{"d_shared_expert": 0, "routed_scale": 2.5, "init_std_qkv": 0.0367, "final_lr_fraction": 0.1, "doc_mask": false, "train_tokens": 233600000}
Below are experts of layer 3 (counted from 0) of a mixture-of-experts language model. Rows are named router (the router's row for the expert) and show model dimensions 0-95. Each number is 128 + 24 x the weight over its row's rms, rounded and kept within 0 to 255. Numbers have three digits each.
Before each expert's rows: a language model's description of what the expert responds to. This comes from a sample of Wikipedia text that the model never trained on.

# expert 53
Words like of, for and and, often fused with a following capital letter beginning a name, such as of V, in G, and V, | D.
router:122083151098112133145132119159150134107090155099159125134129179148148097104118103134152139148118128153103104113152123122080129110134133109096118142088125143178188143160121142105107115100114128147116114157154142108189070143163145153127140147129089145121135145136125115184152128127148115124

# expert 13
Digits, dashes and cell bars in sports and election tables, years in lists, and infobox labels like Born:, Coordinates:, (age.
router:094089134122148134156134118131169133097095130091149106099107169130146098098111130120121128131107110153103119099155121145098131114112112109135115123112151131174179117176122142111133153095161131151108106145175117095187105100158119130144128182144088152156147152128112122171156142126151119116

# expert 24
Main verbs and prepositions inside running sentences, such as lost, heard, cut, making, up, over, between, with, about.
router:089122111096104162121174132136160102107096113092100174122130160161148119140118113138124165169089132125128106144143119108111135148144113084125099098099134105181132102121142152107149151118128157160111141166153100116143085116121135153082092083148094125123107133174120122134154108116136121113

# expert 30
Paragraph breaks before headings, opening capitals after commas, colons or brackets (, B, (M), and prefixes like trans, pre, comp.
router:111098124095115167157165117079121116137124162104120122137119140144145100160165148148132113110122118157099117083153139134097136130149130093110114163129102167145157165127123136112129137116105123112118118135174141109172090132167144153134109188161127110106118170177111162179119139121140142118

# expert 62
Opening pieces of common words after the, such as cont-, arg-, acknow-, ob-, P-oughkeepsie, and tokens like during the, per.
router:109115112091090129148107118135102136150088167124143155130081156134118131156106119116178156158118127130139098114143151179128122135180148115093138168081132131145157110125147115144108104124149148143119123173188137092129102136137151117090112097139115136130162125117181134133135160115136082138

# expert 14
Full stops closing sentences, often fused with word endings (-ation., ).), plus line breaks, headings and clause-opening pronouns like he, who.
router:103091121077128116149168096103102126117117128117142093110102161131135072165136129136146122141108107138129101133132141132097121148153160103093114122143117180157132141135106133109147144105102149148147137139153109093165095179156149148129104162103124145092143175160145129129135160094173131098

# expert 55
Final parts of personal names, places and institutions, like Smith, Ward, Jr., Network, High School, often in lists or after first names.
router:123099129098134189139131140146104132110119129140145166103070178133125125147137124140117112123143130155128122139131132127126114153081143124118091082106109126145160139138159149123133120095105134155162136108176135110146131147167105064101063116155088146104131155107123127159158121133167144136

# expert 57
First capitalized word or piece of proper names and titles after of, by, commas or pipes, such as W, John, Back, Joy.
router:097123128108085142170127125127112125131079172087142141148096143125161126137136112118125159128114125131076086100143114146105134104116123090129143137102103168207171143120164142114098147096143117164103100156162130112156144164130150114111111121136107154137141122128110133144147149133165130087

# expert 40
Beginnings of words after the or a heading, especially first and last, plus prefixes like sub, inter, pre, dis.
router:145097109095128139149156099111113136149113148126147097135128119121136102159127163125172135142137112167138144108136116104095111146156115079102115124112137166166146154118093124130121091117117155133093136159174133101174086164168172122139109103102124136110104146155122150166142157133178098103

# expert 38
Commas and prepositions in place descriptions, such as in, on the, from, inland, and commas after place names (Bartabas, Alpha,).
router:107079149087086174105145100141128131112078158068146156120118162142101111137118112135102121136114121145115123100156146146121100130110129114132088142101118107129179118122101158096143131112122146152139113138151165123165088107182114127122117143128093154123154135141138120183143128111136081109

# expert 12
Possessive determiners his, their, her and its, plus words starting section headings or list lines, such as Election, Season, Selected, The.
router:134119161083119120153152123112138143104122133102115150125110136137117103123115156144171138138148128168146122152138101121106126122144131122101126099147121178175154162165163120087115153088108150151162129146154127116191103116135170131117115138146117097145180187142148134146141144073141109111

# expert 42
Nouns for works, groups and roles, such as show, club, group, service, Museum, coach, plus "(born" and line breaks in biographies.
router:111101126128100108133144137133140132121129175128121118131109161135147085144143097137161118139149125154128084146159099163091127108142131144115114111144177156140156141141150141109154119136102172142165138111151146069169120132166160079128103162133112147139123139146153168164161166114135076113

# expert 18
Final suffix pieces ending a word, such as -ium, -ation, -idae, -osaur, -ference, -ure, and sentence-final periods, often in biology text.
router:128100109132095112127129153167160130098109147113137150099080159135155109140100103117145140126150148181086086086131142131086119156115124124154126124096113129159167125149133165138137092084126114142164122148164098099147126105143120099097124150147066117113160131147111135145106157144164130122

# expert 58
Middle syllables of non-English names and words, especially vowel-ending pieces like aki, anda, adi, as in Manitoba, Igalamela.
router:140123091098100156101151146141106115139109165155129168099098151154102132170102077129129122146171131184147132117128160116109123169138113144113090111103104147146131124098139142126113091099127154159137120121199142119137126153174128073102107119151117119137133125135146167154129110121132097130

# expert 56
Closing parentheses after dates (1701–1760), semicolons and line breaks, plus relative and auxiliary words who, which, had, has been.
router:077086155062117135110154132136135128145143143142160148113121146146107125139131121117164123160116109145103136115165151112129121139146143100120111100137144166160197154132110156119138116087110142146124119143147118134172112170183147125112096140138105146107145151136093108137156159080153099150

# expert 60
Word piece right after a capital letter, usually in proper names, such as W-at-erville, B-at-man, W-al-nut, A-ag, plus words like Is, Gu, Bur.
router:107116145072127140151128085147137152130095152101175092124102144104118083111136100130156135174138091128104146130134134108131116130134097118106107101109144147131138139102128152084137127125130127152140127152200106140143109168157130099135130120148118131123173124122111143157169133126167076074

# expert 29
Copular and auxiliary verbs such as was, were, being, became and to be, plus closing parentheses and pipes in lists and tables.
router:096125161105132162119124113106130187103096157114147108130133185164144115078129121139122161156127146157096128100188135141110137125114127085116117113112130137156183151119134143104128118110138122124160116124148097111168082150144134128140107137145127152100158129139087138170157153142170134105

# expert 5
Single digits and digit groups inside numbers in tables, infoboxes and statistics, such as UTC-6, 100.0, and 2020, plus line breaks and table pipes.
router:127103129105091141128125105167145156101077144095147134126140171120121133111114112103145142133104103141098114134160150131108124142162124092111153134078127140181179134186118144118126125108142095145073098171178126089164102108147147148137138130151122152130132136137122104160149139108159124139

# expert 19
Spelled-out numbers like two, three, several, numbers after dashes as in 2012–13, and plural endings like ic-ons, dem-ons.
router:138062129124132124108112149153156183096104140120130143110109178098137110125131113130111149157140114151076122087170138107072119132146105122143139134103137133178154111147133164123122102119112120153109148178157109119142125126174134120105120113126086122133151131134104130147145157132139059141

# expert 9
Opening letters and mid-word pieces of non-English names and words, such as Catal-ana, R-oup-en, Kamp-f, fl.
router:116110132095095150137097138099100140126114140115158114137065182137139130144110140148122137117139151172126109096145138124102112108117145145126097098112151134161150103131148140100116115131147143164160113131212119113151094141173110094108092154182109091114130122128117140156134132154144131159

# expert 47
Closing pieces of proper names and compounds, especially place names: -wood, -ford, -ley, -berg, -ington, -stone, Albu-quer-que.
router:152090134109120163109133122148115163111108109112146153115075206151096112107125114144132133131146129181134114091097111161135120150120085125152103101129132149174151103142120134122138109123110166169144109153188128108135137149111109083109098105142117134107140167124126132168130099143116144127

# expert 44
Word-final s on plurals and third-person verbs (reads, remarks, goods, insects), plus line breaks and table cells in song lists.
router:109091114138143138131138148145107154139139168138154124098102141160154094168133085143165110169122134135129095125145127158074120119146113123074101132083131143134160135110123131127133136107105151176146142122147112066167123143162137111127132136135077141136131099162118162172148151100126095129

# expert 27
Year endings like 010, 007 after "2", month names, table pipes with first letters, and middle word pieces like ov, ay.
router:120096132115103121152145132143128141113113144096168098129126160139141094116147103142144124134100095172081088089160110140083124125133115103124109141110148143175190132139122144133102160127159138134110105148155150113177101150160151121167146170134080145118159127132135134142141169133137136087

# expert 23
Word-initial capital fragments (Sp, Tr, Th, B) and suffixes like ing or ling, as in sign-ing, ab-usive, plung-ed.
router:121115123100144160124119081135135136104081152088108146139151165125156110125093094136125112130096128139118111112157110134116113099139131127108111134106125110165177137154135158121109144073121152155120093149176149078164103153149138121116127130107071149115151167133174130146143114091121120086

# expert 20
Place and nationality names after in or of the, such as German, United States, Philippines, Peru, Mississippi.
router:110124107090095138154152107136104139146080164076126169117092151143119143135116104097143159128090097143102145131130145164139080136158097082125127124089102113145134121119112105114127125067142142128090081126161152142129139115154140136110116101137100163111150144121149131149127125141143072104

# expert 21
Opening words after line breaks, list dashes or quotes, like The, - M, - K, and "and" after ellipses or closing quotes.
router:116135140095109162140125105112149143106117158102104128122148147167128080140136101124154151132128117123135148096141123113099129128154099125152135126091130105220157132161123140100111115100115129156109120128160116122178099139154186142112152134135073161127113161162119141159133147088107119115

# expert 31
First word or piece after a, an, as a, of a, usually a noun or adjective, as in a track, a game, a variety.
router:125100115110115162145132116122116130140139179133146114123086135155129082114142116123152146123128135162110080093145122152116123168149112081119117185141096167152144126118115102125107099145096149093154095146163089079148091138159114147116098092128134110128131152163116163161129130117150116094

# expert 26
First letters of list items, table cells and titles (- D, | L, N-otable), plus adjectives after the, like narrow, constant.
router:118119146117089143174152096147144153101119134130130159142134139167158092152100101121149163115117111114119107091157106154107126132157088123120148119110107140177156127135086115098130105080105130141133107150162149086168113158161165158105148083109093143120164125150138152122111113148100109120

# expert 33
Final suffix pieces completing words (cl-ient, exc-ited, respons-ive), number words like million, and decimal points in table figures.
router:147102102142119103121132150143134156094133123077159115123115171125120125119136109136136144113126115146082088088154134132067123144124113081145105167094146134197192122130129146100117145128140112119130138170153109120151123104147123173115111127181090117109128132139113092146133157131139140106

# expert 17
Word endings and short content words such as wind, ick, ack, light and aircraft, plus mid-table digits in measurements and dates.
router:102114118122104155151100124169179153124117124095146122121112180131137102133114132124137153102127132177106123083148138093090111121134112116144098154084144113185196154144113134093114114080116139142140152175178114143161120125142094160130124124124134147123161138115092112135121140118124116138

# expert 37
Numeric digits, especially in years (2-010), dates, seat and table numbers, and opening parentheses before numbers, as in January 24.
router:115100149110114149123130127167162147122067156097138133127144162161143093129112124125136132128139113160089110126152128129089124106132122119097127135096139141183199143199130143131108129122115113152102122146169118093156081142160144139136131147125107140112165141127138114176145141126169112114

# expert 1
Modals and auxiliaries like can, would, had, plus function words (to, by) and first pieces of split words such as ang, qu, nut.
router:097123140087110143144122103166134122124128145138123142116116175167145092153143095132140158165111126156128132140122115118128107104144099138097137138069120135149144139171132141142118105108104150154150140130179137117171089158187124110111100098138108118164132141122093168167143131104161075119

# expert 4
Second pieces of names and words after an opening capital or letter, as E-ld-er, L-and-or, É-d-itions; also quoted "The and ", a".
router:123115112105116126169111143145150136126127115116140090124102175137121121118149143131138180151118129170095099094154123112073082137131108123138092150086136107193176111139113136110121140117138092149119135124178105124153130122161126162113149149138073126117164126120088106135122162103158121130

# expert 32
Year digits and number pieces (019, 020, 19th century), table pipe separators, heading markers and coordinate symbols in tables and timelines.
router:111103118140123102158141154099166143110099139124157113083125161127130130093131158135172102108114098181104128102160133165095135165147136090158111168107140125173182127152113136120159127093145121125113093164160114105131094120138151131104124149151108122104163127139113109155160146137145130095

# expert 52
Verbs following a subject, such as was, is, were, appeared, had, plus table pipe separators and slashes in lists.
router:081072125101124183140114096142155134119122159123122155092125192161108077102120111111136147134144134145106133104148128154082125116149141110114124144141119119173169145130114154102111150090114141147165153133148113126161128137173128121146135127137109123156149145129083140164157158113164101132

# expert 41
Frequent words inside prose such as more, much, them, both and period, plus short opening word pieces and the digit 1.
router:087099104109077157120150123157161132075107150106182113131107133142129084149131104137111145142130131119154118094163101138082127162128126126109128107143128106140175083103122150102129145111137146172168142130178107108150076148141129107140132099109102114150103121140108096142129144107139122106

# expert 3
Punctuation, dashes, table pipes and linking words like ", with", ", where", "until", "However,", in sports season and tournament articles.
router:086096114089119129145163086116139144109111140092152116128107161104133122130112134153157087122112087148119108092154126131130150107152126106139127107113143127159122128134130114097132154092118148181110081178151139115194070120121158127119128137113115105126165169151143119132160154098153118116

# expert 2
Word pieces inside or ending names and rare words, such as Greece, North Carolina, he-ights, tarant-ula, Car-men, Clau-dia.
router:107123156098122175117149112127129126120088129106182163134123156091127136120129085117128127094129108138071129139150155115129096133141131127126115112126130115173179134119133111111110143097127133155086095096173128095132072125122139147099126136137092166094152138178116089141131126148175128113

# expert 11
Digits and pipes in sports and election tables, table separator rows and See also headings, plus nouns after possessives, such as victory, involvement.
router:124115142103095135131116129147160144104077157090155121119135158131130078114120118115147128148132119161099095113160141132089119117148133124087117148089118146190193148189133153117105130127128126144105124154160113110170072133158152153139135148130084143141140146123129129168127138130150120113

# expert 46
Line breaks, paragraph breaks and sentence-final periods, especially after headings like ==Plot==, list items, and table rows.
router:113089157124130143127148126112148161104086148102156140117135135136147098132120123107149118148118118117118100137191157137106124142139147110097113112091107154177162141143101150108122147088110154120089110144144128099175079158180135104118130142136109186122151157148141124158133143082162112131

# expert 51
The -ed or -ated ending of verbs and adjectives (enslav-ed, tweet-ed, intric-ate), plus particles up and down.
router:101125138089091167126126139168089153078095103124128132121125154175137083141148119121101163141155138151136090126166130099092130134146118108088098104089140125138127113120122166105125119084147163165137155129183121136147083125144112132144148089154095119140117138107114114156128147108138109107

# expert 10
Closing brackets, quotes, slashes and digits in tables and lists, plus Chinese, Greek and Cyrillic characters, as 昭, ἐ, ), /8.
router:091095126127122136121130151151178136119099180128139130109125182136137092126098099122138137133117127158095127115157113106085122124133105109130095150109144140190164098166147137110125100093125116125133122166163103129169109157175151121144129169125076118151139142134089135159155131127160112124

# expert 25
Forms of be (was, is, are, to be, being) and the word right after them, as in is set, is one, is character-istic.
router:086116094105146174149157077099125112114143153116127125084097150139144119142145154143136117177117129124103092110128159172086140163158109099109110127121092176172144162114103138123121144113124132106109104139155106114162100132161115140136119136144130131104140144178094130169117144149138165145

# expert 35
Phrases like in the, at the and to the, plus place, League and season, in sports results and standings tables.
router:090076117113102149118122108171147141086103161100175111113109192110125103119109071121147100128131106156108125089171128108076135124118125094121104143129136154128154114151109146113102124121108169154138093155158128112165094098136103111131133136141126128123121142140159123149114123107153089119

# expert 45
Digits and pipes inside statistics tables, coordinates, and characters of Thai, Cyrillic, Arabic, Chinese or Japanese text.
router:110102129102110131147129127161152148094078159096164126120148170144142088115130089129132135149123116150084109118147140131078103125135124114105125133085128135173182118182137145111101130111129097132107117152165129097170078149172150150140129153128084144134137148120124115169146133118148122115

# expert 43
Common nouns for occupations, organizations and things, such as fighter, gymnast, crew, director, museum, highway, often after his or adjectives.
router:127117119117123097139158087123122152104133174132141122119094167108143090080127121123155111139132114153120094116139109144108119139160144121097116114141148169144164150136150120137152128106113178167164084131170140100135128167135156167140076113143148102103133177133117138165165172138138107116

# expert 8
Linking and auxiliary verbs and adverbs right after a subject, such as was, is, were, also, has been, only, largely.
router:087079103108108169116139086138162131108102141139141124098136168120138139125133133102153110137149108162096135114127145175106136112151091125116148137109111168165201137146119127126101141137131121100128138158151131132154110154175186114140117105145092134112152128155078125150113170131141117128

# expert 49
Short vowel-heavy word pieces inside foreign names, place names and species names, like ie, ella, ini, as in Carn-iol-a, N-iger-ia.
router:122122133100126146126138117162144136111101150068125165099098147155156121125108080093131115136125117140105105114137104146124126112151126132106113133111135112150194119173130122120128118108126120119091100124172139113181091131199136081115132149143087157125128116154146148159147145124151142076

# expert 22
Final nouns of noun phrases and headings, like reform, campaign, appeal, Award, Law, plus relative which after commas.
router:086117111099114175134091130156174130107087160122164123076103182145132123142104125127123139114137142136130119113163132143093127121118121143099121142134110162167166138124121159123133100109143159184147104123150139083154100143162122118120115113149072139115158139146159129175152133131153144148

# expert 0
Table pipes, list-item dashes with capitals (- E, - A, | Party), and sentence-initial The or He; strongest on "ale" in paleontology or paleography.
router:108132138092109130154119102154143155099093132088148134121126158138149099130134119143143139118120101132115143095165133118091111133147123099137127128097107100180179144189148127092120115101131115125104120174166135123188088149149151141107131119110098171118142134134094138162172127088134128155

# expert 16
First names in sports tables and lists, such as Richard, Robert, Jean, Tina, plus phrases like known as, is the, with the.
router:105111134099108139169137104139145152094083170103133123111100174136115123101130135124106148131091113163097099124163118158118116116098114127114111133074125104177161080164167138106088136104147130153123136137159105117184090153163104144130146135160122139128152139145127125146144143166138119116

# expert 36
Narrative verbs like began, started, listed, described, continued, opened, plus table separators, dashes and capital F or D starting names.
router:101098135107092115117103132146149147086114151125159117122133159143121106116111115143151123157131149153111093145165109135073142134115094121107128121114170133152175147167140146127132118126136146145099122165161120131200102169162154124135126119134084145092147126146135104175151121129166078129

# expert 6
The preposition of, and inner word pieces before suffixes like -ation, -ity, -ics, as in theor-ists, turg-or, abs-orb, anch-or.
router:120132114102104119115125111138143156087087171080140156145118162121123113111107081130141122161139124155144127089153152155106097110139122103141164119125116131153164124163146154102131105104117145174122157149153172112140096111176154134082115102165099139114101136109139131177151137123145094145

# expert 59
Pipes, semicolons and digits in sports tables, plus symbols such as underscores, braces and °N, and pieces like opping.
router:121101136090116133145121123139154133111074142102158130123131161143138105099116108139124147140136134151097101126157140128079117113154130116117119142083125127183189138188136155117107112112126121156118101156163131095169074135163137154134135156142082162141156158120118133177134140133147121118

# expert 63
Nouns and phrases describing people in biographies, such as ruler, pastor, son, "(born", "He was", him, brother.
router:123129118096155161123160120090122125123127156100119175100130149166136119116158146160119106123145132132125105109165117171112161146138137143095104130102110155154151152136163150097148109107122124187153106144152127091190122141152162112119096143123124119120106183179139133141143178111124135153

# expert 39
Word pieces following an initial M or N, such as n-ost-rils, N-ow-itzki, N-on-member, plus quotation-comma tokens.
router:132092130101130154090142131129134123149099129143143153103158163150142143118103127132153157139123120159054136153145148141118106136158117148118091141132132129166159120145137135097125143141111094169104135097166124095163109143157123143106126153156096155127187141157090111151122155129184092101

# expert 15
Capital initials of names after commas or pipes (S, K, Kh), opening brackets, digits in tables, and Japanese kana.
router:112106135101115136142129115153155132110072166092158132118155164135136083116121110132142116152129130159090108102151134131080104118142133117104112150080132143177194113174136143123114124109149109154116112158164122100164080138170140154136143153139089154129137145124125115167135139118153123113

# expert 48
Second syllables after a capital in names and words, such as ant, ow, ung, ook, ach, as in P-at-rick, Rab-ob-ank, B-ant-ugan.
router:136108143086143144133111122130106121123122123114125145101089169114110124108106106151132090131094084153083127089140145177141114107115116062140109111087149120134181122142134115104094153112102127118155114153197122117136117154116091107109093100146108124104167164106103104127134115133130123119

# expert 28
Middle and ending word pieces forming nouns and adjectives, such as Hisp-an, comed-ian, Entreprene-ur, govern-ance, and stems like control, develop.
router:128084130107119146145146116153149128087095163119164127145127184149144093103112105125138124150133107157119112121155143132077141107118131146126122147126126140164171148133162142159131124106122142155098111132154152052169102154157153132121115171153091139096131139157133143163152118133161117088

# expert 7
Prepositions with, by, for and their the-phrases, table bars, decimal points, and final pieces of split nouns like c-age, f-ishes.
router:121081142083120118142148117129129143116131150122147127095126169107136109088133130162152128132099076175082114089161131164117102117141098070133094145091163148162161131159137112114113132113157117119127110172144110102151116117169145141126152148148117133113165122118095148097126165128144110106

# expert 50
Sentence-initial In, on, at, in the, and modals would, can, often in infoboxes, census statistics and table rows.
router:086102143097099144148117094139147150099098129099156145135129163148109090146126096134127165146105118138112147114147145129095121120107121095113129109096122150118193125173085103090147153116143153137096104138156111111175097093154142134115116119146101163146126153156145116144153116100147086094

# expert 54
Sentence-ending periods fused to words (ion., ed., ".), line and paragraph breaks, and year digits in dates like 2-005.
router:113091141127093109138130117146177163111079153097146140104094159130114115139133138088149121137088137126111129132159141158108127133143131096123098130085146124184179128143115158142114143088133159139116139113130126093170115191178143102100155140136109152136120148152143133151155150099122103122

# expert 61
Social-topic nouns and verbs right after to, in, of, for, such as health care, drug trafficking, public, experience, poverty.
router:108118121087091131126150141129138127140082105100159161109110132112177143099134102145166121135122098127113135135147139130137112152142125090128098142130107154164144123114159137105138135111150131183101129113165117105136076110163134180069096108125119133117125099168147133139137127125197132089